{
  "n_layer": 11,
  "d_model": 192,
  "n_experts": 32,
  "experts_per_token": 2,
  "d_expert": 160,
  "d_shared_expert": 0,
  "activation": "swiglu",
  "moe_layers": [1, 3, 5, 7, 9],
  "router_score": "softmax",
  "normalize_top_k": true,
  "routed_scale": 1.0,
  "balance_loss": 0.00238,
  "balance_bias": false,
  "router_noise": 0.1,
  "router_logit_norm": 1.0,
  "init_std_router": 0.0141,
  "lr_router": 0.0016,
  "vocab_size": 3194,
  "norm": "rmsnorm",
  "norm_eps": 1e-05,
  "tie_embeddings": true,
  "optimizer": "muon_variant",
  "lr": 0.00203,
  "beta1": 0.9,
  "grad_clip": 0.5,
  "batch_tokens": 32768,
  "seq_len": 512,
  "train_tokens": 348800000,
  "steps": 10645,
  "dataset": "wikipedia_en"
}
Below are experts of layer 3 (counted from 0) of a mixture-of-experts language model. Rows are named router (the router's row for the expert), gate (a neuron's input weights, with its number), up (a neuron's input weights, with its number) and show model dimensions 0-191. Each number is 128 + 32 x the weight over its row's rms, rounded and kept within 0 to 255.
Before each expert's rows: "comes after" lists some tokens at least twice as common just before its tokens as in all text. This comes from a sample of Wikipedia text that the model never trained on. Tokens count by the router's weight.

# expert 1
comes after: " ", " Play", " manag", "\n", "0", ")\n"
router [182 111 107 157 180 102 186 130 140 146 101 150  87 112  93 101 109 143  92 125 127 132 134 100 155 107 147 131 109 150 123  58 133 124  96 149 107  72 131 136  92  77 156 105  73 162 140 142 171  99  98 125 130 111 152 128 110  68 174  97 128 171 117 153 151  95 143 131 124  87 102 137 130  95 163  86 114  64 123  49 117 147 144  98 153 153 163 149 131 127  81  93 130 136 140 128 155 107 143  93 163 170 159 182 140 125 111 131  78 130 136 157 131 125 147 133  92 165 155  91 144 152 131 121 122 110 111 151 166 178 205 142 153 140  90 149  96 160 103 125 145 125 128 140 151 151 166  57 128 103 125 102  80 150  64 110 153  95 211  95 126 139 175 138 149 145 149 180 115 112  28 126 100 151 166 156  99 128 106 102 147  67 168 143 148  79 159 121 179 106 158 251]
gate5 [157 123  99 162 103 143 130  89 106 114 111 133  56 144 146 156 197 180 159 112 168 180 141 151 178 150 230 176 154 144 154 139 131 138 101 113 146 106 134 170  90 152 108 166 134 118 146 121 119  94 114 125 133 103 112 136 133 161 185 146 229 147 191 120 140 106  79 107 109 118 123 112 150  98 101 129 126 107 163 151 134 119 193 123  61 110  97 146 126 145  85 107  94 133 145 158 157 173 126 125 109  55 125 149  69 127 165 161 147  80 105 136 169 130 154 129  88 133 150 114 116 111 195 135 136 102 126 127 131 205 102 185 143 116  72 162  77 130 203 135  99 169 125 116 117 130 143 124 136 122 107 105 148 114 222 157 133  68 112 150 162  82 134 134 116 165 110 107 167 118 143 118 120 103 160 161 176 136 102 204 128 140 110  96 173 106  68 122 154 169 121 130]
up5 [137  90 100 154  99 149 137 147 126 151 106 143  91  89 123 108 184 138 135 137 113  94 136 136 104 148  93  65 115  95 162 149 161 124 152  81  99 104 137  95 121 129 138 108 105 205 147 171  85 119 123 137 115 123 131 127 138 142 123 111  73 107 127 126 110  81  95 170 174 124 156 123 129 221 149 115  99 118 140 125 129 105 103 128 149 162 161 110 126 114 118 206 173 137 100 121 164 185 157 126 151 167 107 118 123 150  97 190 125 148 110 116  64  86  70 105 128 183 126 145 131 100  87 111 152  87 153  79 152  73 135  87 141 181 150  97 129 172  94  69 104  76 133 128 173 160 183 148 129  63 128 144  69 154 145 167 173 127 210 181  95  82  95 138 123 160 111 139 129 134 129  72 107 151 197 131 174 115  91 156 160  77 117 129 180 149  84 125 197 127  78 136]

# expert 21
comes after: "\n", " |\n", ")", ")\n", ".\n\n", "0"
router [ 87 154 175 133 136 109 118 204 173  70  95 146 183 136 134 110 115 104 124 161 145 132  71 163  99 139 157 160 115  51 160 128 130 112 153 180 134 140 129 115 112 124  98 143 134 149 165 104 117  83 125 114 141 161 151 159  90  96 201  96 182 144 135 123 103 164 150 123 126 111 196 153  58 103  26 143 139 148 142 168 102  86  90  98 151  94  70  91 106 102 170 114 169 140 113 126 167 149  92 123  94 187 121 123 177 118 135 133 178 130 124 156 136  96 125 135 130 174 134 129 114 154 128 172 173 118 102 162 101  75  70 101  80  98  90 123 172 146  83 149  94 162 142 171 172 159 113 112 121 130 124 150  91 122 106 160 139 166 107  88 126 115  98 136 106 117  71 121 111 179 120 143 127 146 152 163 147 163 135 134 176 202 171 185 110 160  90 124 204 121 111  93]
gate6 [102 123 164 120  95 112  38 172 121 144 101 115 186  99 123 128 136 111 133 132 104 167 197 155 141 126 160 144 137  85 140 120  91 139 140 148 128 187 175 158 197 105 138 127 161 120 118 122 158  88 146 133 122 136 101 149  58 142 125 112 164 148 124 103  97 105 123 121 138 116 192  90 113 128 102 129  41 170 141 151 126 101  52 140 122 123 151 164  81  99 130 188  67 140 163 137 177 123 154 141 112 171 154 157  73 151  71 184 129 137 101 139 107 133 108 113 113 156 126 127 136 146 120 186 144  95  74 151 141 133 136 125 119 107 127 169 120 120  98  48 132 106 125 142 124 132 130 226 110  88 131 130  73 122 188 140 120 125 146  64 126 105 134  55 107 123 142  92 150 117 149 108  73  82 122  85 157 134 120 165  67 138 108 128 102  97 163  58 164  87  84  73]
up6 [126 115 144 117 105 126 127 153 130  79  84 142 116 117 127 142 141 149 141 132 142 142 140 121 147 106 159 102 129 132 125 113  82  80  48 113 147 124 145 127 207 169 128 118 138 192 124 124 112 111 198 134  22  98 122 104 105 163 137  89 121 167 123 124 132 110 110 103 118 115 135  96 103 110 129 160 110 115  57 130  80 188 147 105  58 117 143 135  84 144 166 182   0  85 107  92 149 150  98 111 137 166 131 145 131 162 119 140 206 157 101 111 140 152 125 146 129  67 132  98  85 148 180 127 138 144 143 140 125 211 111 155 122 213 166 181  88 197  82 143 135  96 101 127 129 123 155 137 111 120 136 126 159 111 184 172 131 100 121 122  50 128 151 117 126 129 128  90  89  85 140  94  86 166 145 158 179 148 128 149 136 121 157 152  96 124 103 132 114 106  84 148]

# expert 3
comes after: " D", " R", " L", " d", " l", " H"
router [121  89  64 136 129 152 110 117 191 120 134  97 151 124 172 160 186 111 180 138  64 152 174 106 123 117 150 132 143 131  81 134 149 110 123 161 101 164 122 172  73 131 124 129 177 126 123 128 109 199 106 114  68 128  88  87 164 144 118  52 141 120 174 163 145 132 108 118  98 131 123 152  96 104  64 133 125 111 147 138 118 152 137 172 149 121 106 111 161 133 184 105 117  69 140 121 127 164 119 138 105 106 128 126  80  89 134 142 134 111 188  89 135  83  36 176 100 133 120 121 148 128  88 146 120 142  97  56  49 130 134 166 179  91 188 113  94  81 123 127 136 125 101 144 123  96 164 102  41 123 114  95 131  87 174 120 132 127 144  58 144 156  71 103 125 127 116  74 143 123 156 146  93  73  75 110 199 148 129 111 122 168 163  83 124 105 146 116 110 183 157 127]
gate2 [140  99 133 114  93 197 134 129 114 156 145 115 163 162 134 120 170 138 124 148 164 106 105 164  88 131 180 128 160 155 176  96 125  97 141 169 117  93 160 140 118  99 149 105  81 150 102 112 169 125 181 163 157  93 136 202 190 150 130 135 131 135 106 192 148 185 106 119 169 122 121 155 111  98  77 145  85 148 128 125 145 113 154  99 141 143 110 112 127 132 193 170  91  82 114  98 181 145 105 154 123  66 133 122 104 167  60 210 184 116 162  67   5 137 103 131 149 100 143 156 152 121 140 156 202 140 118 166 169 165 132 134 120 150 143 105 132 183 146 130 110 144 162  98  74 123 104 114 126 125 135 123 125 147 128 113  85 162  48 151 121 123 125 103 185 102 134 124 131 129  67 178 127  97 184 158 116 129 125 116 119 116 199 132 157 135 140  55 143 102 124 141]
up2 [129 182 196 132 131 123 136  85 148 127 145 180 139 125 105 109 176 110 140 144 119 118 171 174 122 137 130 117 159 106 131 152 118 100 159 114 122  81 132 124 160 115 197 150 113 118  98  94 104 125 142 178 125 150 105 124 128 105  88 187 151 124 140 124 171  57 201 205 119 118 142 102 102 108  80 176  99 135  86 128 116 132 160 128 110  96 110 124 140 194 112 113 130  51 105 132 122 194 135 178 120  91 131  94 190  98 129 114 119 136 177 137 107 172 119 189 133 162 181 157 133 131  51 127  61 135 156 131 142 112 146  97 114 151 184  95 130 139 174 103 143 128  98 135 102  92 127  86  86 155 167  93 129  79  72 128 151 105  72 156 120  86  75 128 148 108 124  75 161 113  97 143  60 110 163 110  63  46 123 127 157 175 135 128 118 150 195 145 127 115 100 107]

# expert 14
comes after: " ", ".", "201", "200", "–", "202"
router [148 127 122 110 199 106  80 112 126 130 117 126 106  86  97  98 157 120 114 130 108 152 143 122 194 139  80 148 130 176  66 108 132 132 115 114 121  96 147 129  66  76 117 132  94  94  99  82 114  71 188 202  92 184  87  95 154 129 152 187 145 152 117 103 120 146 134 127 150  42 152  81 164 122 168 159  99 114 122 102  96 135  68  91  76 117 141  88 145 124 116 134  95 159  95 110 144  81 145 107 162 131 147 160 168 109 125  73 106 113 135 122 112 121 122 127  80 122 135  97 137 155 184 141 198 121 104  83 126 158 160 183 170 229 203 110 128  99 101 105 175 153 139  66  49 190 115  89 104 108 119 126 118 141 154 104 153 123 132  81 142 143 144 154 110 127 134 146  90 150 105 117 109 185 132 133 134 134 103 166 102 138 174 152 138  85  76  89 132 119 127 153]
gate3 [177 142 163 119 141 117 235 188 132 209 131 113  80 136 130 113 103 137 189 175 161 143 131 135 146 139 130 117  43 140 127 100 102 143 125 123  93 126 144 127 142 132  78 123 137 129 160  99 127 123 158 154  94 128 182 105 159 149 161 154 130 121 144 178 120 152 167 135 126 118 117 113 162 170  67 213 120 133 124 156 123  82 139 159 133 122 152 120 117 221 130 109 122 133 123 187 130 137 115 136 181  71 146 123  95 144 152 148 144 158 104 151 110 112 220  81 117 179 141 120 112  89 175 117 119 119 108  88 121 159 105  80 162 140 178 117 111 177 124 111 111 142 152 114 153 161 140  73 129 149 152  65 141 134 108 138 125 116  57 145 114  68  55 132  94 118 131  99 152 124 113 183 118 123 180 123 154 100 109 174 144 167 107  94  59 170 103 141 140 179 160 163]
up3 [149 169 116 128 135 149 231 150 124 126 144 132 200 141 177 126  97 181 134  80 144 134 148 125 155 112 125 114 102 133  62  42 123 134 172 120 131 154 162 128 175 141 140 112 113 143 126 109 101 151 180 112  91 153 105 159 164 120 255 115 173 109  72 116 118 128 167 128 145 123 131  93 166 155 152 151 123 158 160 130 136  83 159 149 124 100 134 168 163 152 124 198  66 128  98 140 132 171 118 106 161 102  99 102 137 129 109 139 158 145 124 142 158 199 140 177  96 153  63 112  99 116 161 124 120 102 174  93 126 137 120 113 126 129 185  88 153 156 130  98 170 132 119 148 106 147 136  99 130 131 131 130 148 110 144 107  63  49  89 137 134 134 111 117 103 110 161  87 147 186 148 112 123 142 171 137 180 137 104 143 128 149  83  86 116 193 169 115 180  89 106 134]

# expert 4
comes after: " B", " b", "b", "B", " K", " T"
router [ 85 132 102 160 101 138 167 110 118 124 117 169  72 120 129 122 140 139  87 179 194 109 124 142 171 147 143 141 152 103 131 137 102 109 121 150  59 161 115 144 153 131 134 124 169 147 112 142 133  77  97 145 145 203 137 171  68 110 155 134 117 173 122  99 128  74  81  95 169 177 180 112 116 135 131 159 126 105  77 127 105  99 135  82 139 167  68 107 132  89  96 142 133 162 144 190 131 130 164 176 116 135 116  98 160 143 135  72 185 181  96 143  63 134 125  41 149  76 100 119 177  97 121 111 124 107  92 130 146 157 127 110 132  91 133  96  98  45 166 117 155 106  44  85 101 110 113 144 209  82 139 116 125 123 143 139 145  88 102 104 184 111 130  84 162 150 138 119 164 118 149 127 104 149  88 171  62  72  98 102 127 120 126 166  93 147  87 106 101 154  86 146]
gate2 [146 124 108 121 102 143 121 163 156 117 203  96 172 115 138  63 170 123 105 144 177  94 121 188 134 101 212 127 136 168 144  99  90 135 141 172 113  93 154 122 130 191  96  49 154 120 141 125 105 172 128 154 119 140 142 172 149 217 137 141 143 172 163 175 174 127 111 122 129 107 102 123 106  95  86 143 137 110 147 195 194 134 120 130 105 152 116 151  94  97 174 172  74 155 102  83 222 135 151 129 114  90 140 109  57 122  58 147 187 123 132 127 116 191 128 115 149 101 111 134 107 117 226 152  85 149 136 137 163 141 143 146 137 116 136 119 152 167 128 141 109 136 116  96  77 126 116 126 124 131 114 139  76 151 143  62  71 168  62 143 125 128 104  91 150 127  95 111  80 134 106 140  77 133 129 125 134 174  90 110 116 118 140 117 126 133 133  66 124 105 168 128]
up2 [133 134 163 120 159 145 111  93 130 116 130 160  79 132  81 104 101 147 185 100  76 145 127 205 148 140  86 159 170 133 165 168 149 101 119 118 131  84  95  65 142  84 152 153 120 132  78 148 121 147 171 129 108 149 113 138 183 105 104 168 106 132 100 134 126 126 127 240 136 170 149 133 103  90 138 103 135  96 126  99  99  73 134 186 132 111 114 161 164 167  97 127  87  50 121 124 106 164 135 131 134  87 156 116 155  71 130 135 124 175 205 171 127 118 154 147 124 166 180 107 123  94  39 112 125 128 151 162 129 155 146 127  98  97 117 129 120  78 172 102 185 133 114  99 128 128 143 162  81 126 133  84 120  90  97 128 189 161  98 149 139 113  81 131 169 157  75  69 162 115 106 148  93 149 168  91  96  41 155 110 143 162 143 147 139 174 172 162 107 125  98 125]

# expert 8
comes after: " the", " a", " and", " of", "-", " to"
router [176 115 126 152 113 160 104 155  99 178 135 184  76  91 109 113 112 158 124 181  83 128 122 150  87  94 133  96 178 165 184  98 160 135 108  63 113 161 146 131 101 112 106 124  69 111 108 155 126 208 169 163 118  64 157  99  87 123 121 160 135 161 135 126 128  77 114 109  91 138 158 131 119 140 121 157 134 135 148 134 144 139  95 130 152 152  79 111 130 133 124 177 153 148 122 130  98 163 160 168  70 188  77 100 162 147 113 119  82 127 140 116 189 129 123 109 146  90 135 113 104 153 205 194 130 150 156 120 113 141 143 117 107 148 114 152 103 161 139 134  82 159  99 181 132 181 137 130 168  83 119  87 202 174 116 145 104 148 121 156 137  98  47 105 200 120 150 135 135 117 155 132 129  56 167 105 147  86 154 130 100 183  26 160  98 101 166 158 161 119 109 126]
gate3 [167 125 140 141 124 101 118 128 152 177 133 132 127 178  99 141 138 110 189 181 135 177 123 120 128 179 128 140 107 145 109 122 150 195 140 115  92 126 147 131  91 156 127 169 156 158 208 160 171 116 142 112 127 115 170 187 128 172 130 130 140 105  77 175 154  95 171 108 146  79 129 128 233 112  43 183 143 126 117  89  70 147 156 165 131 133 132  60 143 186 142 151  97 163 150 139 167 122 125 126 120 134 146  99 141 159 158 102 113 102  85 158  91 118 211 119  74 158 185 127 114  72 108 207 153  81 152 124 144 134 125  86 133 137 216  83 121 114 120 148 126 150 109 103 161 114  86 134 158 166 116 131 153 153 145 148  73  82 129 137 121 124 107  96 112 128 125 107  70 128 127 140 117  85 103 107 207  90 105 129  97 120 126 132 110 115 103 153 109 148 116 202]
up3 [104 137 125 113 158 138 157 124 143 133 122 148 158 105 151 119 155 124 127 117 146 134 150 130 164 148 109 174 231 101 120 127  63 119 136 128  81 141 166 157 145  84 128  79 103 117 127 107  76 127 126  89  99 106 112 118 165 139 187  92 157  93 108 127 131 164 198 127 208 124 128 142 129 129 160  55 112 124 132 102 175 103 148 159 159 118  76 159 129 103 162 166  67  87  65 181 107 110 101 156 173  96 103 106 132 116  65 106 191 138 218 147 173 182 106 117 103 122 104 123  99 130 139 156 112 121 151 154 151  75  96 115 107 137 167 141 126  79 100 116 176 144 127 116  80 125 232 123 163 117 142 184 189 108 162 119 111 123  83  84 134 120  97  97 188 130 127 121 116 167 154 111 113 175 129 121 143 195  73 132 136 118 124  89 171 153 176 128 139 115 106 111]

# expert 15
comes after: " ", "\n", " |\n", ".\n", "202", " ("
router [183 124 105 137 171 114 162 123 140 143 109 154  80 118  92  95 101 143 102 110 131 129 143 100 160 102 132 135 119 146 140  49 132 136 102 148 140  66 134 128 103  78 166  98  71 150 136 134 182 123  72 126 136 136 147 132 127  62 160 104 109 183 134 150 131 101 136 120 131  98 108 120 144 112 153  80 109  85 129  45 133 133 134 119 161 140 162 139 129 114  83 103 130 146 116 135 141 111 139  93 168 163 174 177 137 121 116 136  92 113 129 163 121 110 156 126 104 160 174 101 133 167 145 121 117 112  98 148 165 193 197 149 148 135  87 150  98 166  98 120 151 123 135 143 163 147 168  61 132 112 118 101  95 163  46 103 130  90 198  98 135 156 161 131 154 153 146 188 110 125  27 131  86 164 168 155 104 125  93  97 162  71 168 145 144  75 149 129 171 105 158 255]
gate3 [128 165 191 181  86 135 131 148 125 159 145 111 118 104  87 123 140 138 158 213 209 101 110 127 140 163 114 194 144 129 119 138 112 164 163 191  87 183 128  84 116 124 167 148 126 117 115 145 143  87 161 100 166 116 150 112 152 129 102 109 128 122  99 168 148 145 142 113 161 124 166 114 239 132  89 207 141 105  78 155 117 132 165 151 153 179 116 109 118 188 114 113 131 148 131 167 125  94  89 127 132 147 183 102 150 124 151 203 138  94 129 169  96  94 196 119 148 119 170 111 141 102 119 174 158  90 178 114 121 146  47 136 134 115 220 149 100 127 113 113 130 152 133 156 123 161 110  60 117 136 185 102 146 152 122 143  80 125  87 179 130 117 115  87 130 151 135 133 110 164 114 137 168 111 113 119 159 124  91 209 144 127 174 134 125 142  92 130 124 137 144 187]
up3 [111 137 132  83 141 160 137 121 155  95 136 174 160 114 146 151  95 186 135 102 174 127 144 129 137 100  97 173 166  51  59 125 113  95 180 148  80 144 143 120 112 172 167  51  95 130 165  98 101 189 128  92 152 127 102 161 119 117 218  86  95  96  84 121 123 131 119 133 144 135 124  69 128 162  87  89 116 138 139  85 173 107 149 186 209 164 119 151 151  85 113 141  60 128  89 194 141 135  96 145  96  93  74 123 152  83 118  98 187 104 180 150 160 183 134 113 121 117 124 128 100 115 102 159 135  76 138 152 151 112  85 125 138 123 123 115 114 148 132 138 154  80 112 111 131 171 116 101 127 110 110 120 207 125 152 116 141 140  85  31 132 121 131 129 119 116 126 110 122 132 141 115  72 125 127 139  92 226 102 110 133 120 135 112 130 187 170 181 140 134 133 138]

# expert 0
comes after: " |\n", " of", " in", " for", " to", " on"
router [142 115 143 129 150 102 125 137 119 160 125 140 117 123 131 216 132 122  84 116 129 145 151 113 137  82 126  92  91 142 139  91  77 120 118 104 112 107 105 150  87  93 174 194 148 132 170 152 133 129 106 141 121 162 198  90 198  99 137  63 112 155 102 136 106 150 154 220 108 103 119 118 111 105 113 120  53  95 124  72 147 144 160  68 140 111 120 169 103 152 105 171 105 129 160 139 157  90 112  85 108 131 183 129 107 121 146 128  92 138  89 126 120 164 163 193 148 167 198  82 130 122 168 144 146 140 111 197 127 184 180 110  99 151 106  74 158 134 104 157 146  78 148 113  94 138 170 107 106  93 188 141 122 138  57 174 147 137 160 148 146 144 187 179 123 133 140 107 118 118 114 108  57 156 140 141  78  90  93 144 136  78  98 126 130  80 154 116 159 115 190 183]
gate3 [153 144 181 122 111  73 134 138 143 241  99  87 148 143  93 105 190 105 150 174 131 167 130 176  96 141 137 127  90 138 159 135 127 168 149  66 100 112 127 156 128 142 119 181 168  88 158 152 144 130 144 113 123 127 184 130 169 173 141  94 175 130 108 159 130 120 160 166 126 142 105 122 222 109  82 164 148 107 120 145  76 144 138 125 121 123 129 113 115 179 129 130  99 130 160 152 131 151 109 128 183 130 231  84 135 126 227 121 134  78  82 147  99 129 176 157 138 175 174 118 107  79 133 196 106 133 125  80  79 114 124 150 111 147 118 138 111 142 135 145  78 127  91 169 112 156 142 131 115 138 121 130 118 152  86 122 127 114  45 169 125 140 122 140 100 162 163 117 142 126 141 181 158 154 144 126 126  85 114 191 119 123 186 112  84  99  77 186 120 145 107 179]
up3 [ 91  99 160 126 150 186 182 146 115 123  95 173 124 121 116 157 132 124 202 106 166 118 121 118 148 139 142 127 169 139 107 114 158 143 129 126 121 156 104 149 117  97 189 100  97 143 128 108  87 146 168 145 130 164 120 124 124 130 174 106 142  95 113 131 127 200 119 138 192  91 140  56 152 121 134 134  65 102 195 138 168  97  63 115 186 101  92 140 152  97 138 147  98 103 125 131 160 163 128 193 128 152  71  99 121 112  68 126 164 106 145 164  70 127 172 110  53  88 159  83 129 117 122 130 162  93 109 128 134 147  90  96 139 123 135 117  87 121 137 129 120 125 125 123 110 116 145 194 137 107  65 112 206 111 150 145  78  96 118  58 115 143 132 128 170 114 133 135  98 160 205  97 138 103 164 163 144 205  97 117 131 142 107  78 172 232 118 102 142 155  82 131]

# expert 25
comes after: " the", " a", " and", " to", " The", " c"
router [105 170 104 122 154 165 165 145  68 232 178 115 147 101  86 171 118 127  78 120  68 134 183 142  56 113 162 158  51 136 158 115 122 145 189 110 157 100 145 143 143 109 136 119  98 134 130 161  95  99 113 108 145 105 139 154  88 132  76 177  81 148 194 139 130  95 152  69 179  92 201 123 113 126 111 156  71 119 160 135 113 178 132 129 116 103 192 173 114 179  47  98 108 106 176 100 138 163 158 151 138  91 178 141  96 120 175 115 147 129 103 107 159 118 185 106 136 130 152 156 123 116  79 108 127 115 195 134 151 134 126 117 138 125 156 109 119 151 137 117 100 133 133  97 136 143 159 149 131  87 154 130 106 124 163 125 178  85  99 142 142 163 137 131 105 162 120 177 173 118 124 160 126 104  82 102 195 116 131 175  75 119 120 170 179 101 161 142  78 153 129 137]
gate2 [105  93 147 159 100 145 113 163 160 121 127 131 135  88  80 127 127 155 130 137 130 151 143 147 135 165 135 164 163 162 117  22 128 160 147 185  71 124 110 140 119 137 157 102 123 210 139 125 142 145 152 164 174  82 119 159 144 208 127 172 138 134 179 179 159 208 108 148 158 171  67 101 142  80 105 147 128 132 131 149 179 126 169 159  50 128 119  95  87  86 121 154 108 122 134 126 145 140 143 125  83  67 130  92 102 209 112 122 151 126 162  80  67 119 125 101 128 110  99 120 144 155 153 140 118 179 152 144 132 136 111 165 139 127 165 120  82 191 101 111  97 117 130 127  65 149 101 132  81 117 116 128  29  74 110 122  79 153  45 156 130 155 152 115 130 112 104 127 142  91  82 146  94  81 142 163 172 122 151  85 112 121 129 123  94 132 108 152 128  98 136 106]
up2 [127 197 179 124 157 167 135 115 153  96 142 143 123 125 120 109 118 115 195 134 159 128 110 136 124 140 174 134 156 118 116 160 155  75 100  34  85 148 145  80 125 116 177 129 113 158  62 111 124 193 112 101 130 152  80  78 117 113 148 129  73 167  92 165 155 134 175 215 131 134 138 127 106 108 149 117 145 100  92 138 126 121 107 172 123  68  78 114 191 167 102 136 124  91  94 134 117 161 123 131 139 121 134  96 151 139 112 149  94 137 129 177  83 110 157 111 144 172 147 137 139 140  52 168 118 156 140 178 120 106 182 122  41 127 121 139 140  55 149 113 158 139  61 123 137 117 127 152 147 182 134 131 127 177 114  99  96 122 124 154 141 139  92 117 192  39  92  74 131 102  89 142  74 192 161 119  74 150 114  70 125 135 175 127 132 135 147 156 107 138 115 136]

# expert 30
comes after: " |", "|", ",", ";", " in", ":"
router [174  70 111 109 143 114  60  85 136 147  71  92 111 103 123  50 126 162 140 115 185  93  83  81 107 104 222  99 157 140 106 120 162 167 161 143 110 105 122 140 179 148 146 121 118 140 164 126 122 113  81 126 123 129 142 160 145 118 125 117 126 129 124 125  89 117  64 156 150 175  97 130 135 116 211  95 121 136 155  84 156  92 133 121  76 174  85 174 128  68  99 174 117  29 109 141  98 124 172 114 126 166 148 160 146 114 110 183 144 115 142 151 188 160 109 168 116 129 124 119  83 150 124  93 150  81 183  83 127 170 155 103 132  83  93 166 192 110 123 118 176 164 133 150 125 141 145 152 163 151 105 147  96 127 170 123  73 144 144 133 122 150 130 151 162  73 132 119 147 144 131  59  82 159  86 138  51 148 141 149 146 121 112 109 143 129 147 180 160 171 140 122]
gate4 [ 91 156 136 219 158 115 111 128 125 162 161  78 144 118 129  81  82 151 184 104  98 123  91 126 137 174 120 206 130  70 149 197  72 149 125 128 146 138 123 184 146 182 236 106 124 101 117 102 133 174 109 168 134 119 125 159 167  95  88 143 160 152 143 112  96 149 140  97 164 149 122 141  99 120 126  73  36 128 104 123 194 119 141  97 123  98 120 152 152 147 182 143 110 102  96 135 143  98 142 214 102 145 148 104 121 141 121 108 129 140 178 127 117 132  91 131 112  73 148 171 127 125 146 173  86 180 199 168 130 104 145 121 142 169 117 128 133  87 127 142 162 150 124 157 149 134  66 150 115 135 208  89  92 147 129  95 133 152  75 123 107 152 102 115 121  86 155 148 142 151 134 116  99 146  88 102  52 149 166  56 131 110  96 117 121 114 139 117 116 117 119 132]
up4 [ 79 118  68 124 147 149 112 109  76 127 131 149 140 127 113 103 177 129 123 164  96 145 137 121 137 158 104 127 129 166 128 126  94 133 132 131 113 162  91  90 118 185 141  83 111 103 153 115 137 130 114 104 138 148 195 142 159 139  35  73 111 122 121 113  90 123 132 124 129 148 120 151 144 191 123 129  85 127 188 104  64 121 127 198  77 112 157 145  72 149 206 134 157 119  41  36 129 106 157  78 144 129 121 167 133 130 110 122 111  96  25 108 117 134 135 135 147 113 127 193 104 125 110 127 166 111 149 158 113 170 130 131 118 137 137 107 158 141 126 113 141 128 104 128 122 125 129 102 120 128 145 145  89 156 121 102 126 158 162 152 129 142 128 135 238  52 113  93  84 184 107 163 126 138 139  84 173 215 128 121 123  93 201 126 111 108  77  88 101 161 125 170]

# expert 18
comes after: " of", ".", " in", ",", " to", " on"
router [159  95 120  97  41 145 130 125  88 146  97 139  81 149 110  33 146  48 167 141 109 162 114  98 163 162 151 160  97 136 121  99  83 126 129 112 125 115  90 134 161 156 199 125  98 127 116 159 109 148 140 174 153 121 142 137 149 136 143 132 110 110 161 172 117  84 150  98 164 147  90 107 140 171 117 119 153 118  77  98 105 145 139 158 130 143 139 161 104 124 176 168  75  75  93 158 187 161 133 147 117  96  82 154 186  99 173 110 110  88  71 156 112 126 125 109  62 162 115 142 147 106 125 140  86 146 164 130 184 186 185 109  91 110 109 118 106  95 175 153 160 142 171 118 103 125 100 111  98 172  73 127 126 125  67 142 158 114 182 135 187 154 122 143  88 159 136 173  58 138  90 103 112  86 157 148 158 147  96  80 127 113 137 110 123  59 105 149 156  74  86 145]
gate2 [139 145 134 141  89 136 173 159 173 114 164 123 146  79 105  37 141 133 124 124 147 115 144 225  94 147 129 191 161 132 111  55 132 129 126 116 127  53 124  85 129 123 143 138 133 120 147 135 133 136  83 153 205 125 141 184 144 173 145 143 154 135 159 188 150 197 146 144 178 126  82 140 115  91  92 126 127  96 221 160 149 138 197  97 116 122  95 129 126 124 136 157  69  83 120 111 163 114 143 186 126 140 158 105  93 107 144 222 124 120 151  68  83 111 173  99 120 118 164  61 147 111 138 146 155 156 160 105 130 200 175 125 120 101 172 127 157 138 113 166 145  97 143  97  98 118 116 173 104 132 100 180 145 137 101 133  78 125  73 149 134 118 142 114 188 130 100 103 129  99 148 125 118 106 131 147 145 171 159 126 122 181 126 168 119 121 144 115 127 113 109  65]
up2 [ 95 180 181 157 113 113 194 100 124  91 145 136  98 100  81  97 142 135 210 116 131 105 154 141 124 187 125 113 162 119  68 122 120 130 121  94 103 137 122  90 138  90 219 161 138  84 123 125 137 119 145 140 167 101 135 126 142 137 149 101 121 127 128 141 139 130 192 208 160 155 129 162 113 131 107 115 128 125 107 137 156  88 134 153 108 149 134 105 141 111  67  77  68  99 110 149 155 176 123 142 163 115 127 112 146 141 136 142 106 197 149  96  62 136 142 173 123 168 160  73 110 124  33 114 130 161 129 115  89 123 115 127 106 116 127 148  89  76 145  91 242 132 130 133 149 104 145 141 100 125 138 166 146 172  86 154 179 127 138 106 142 132  76 136 182  88  99  35 124  94 111 138 109 112 111 104  43 116 125 134 127 171 171 119 130 152 128 180 137 191 130 124]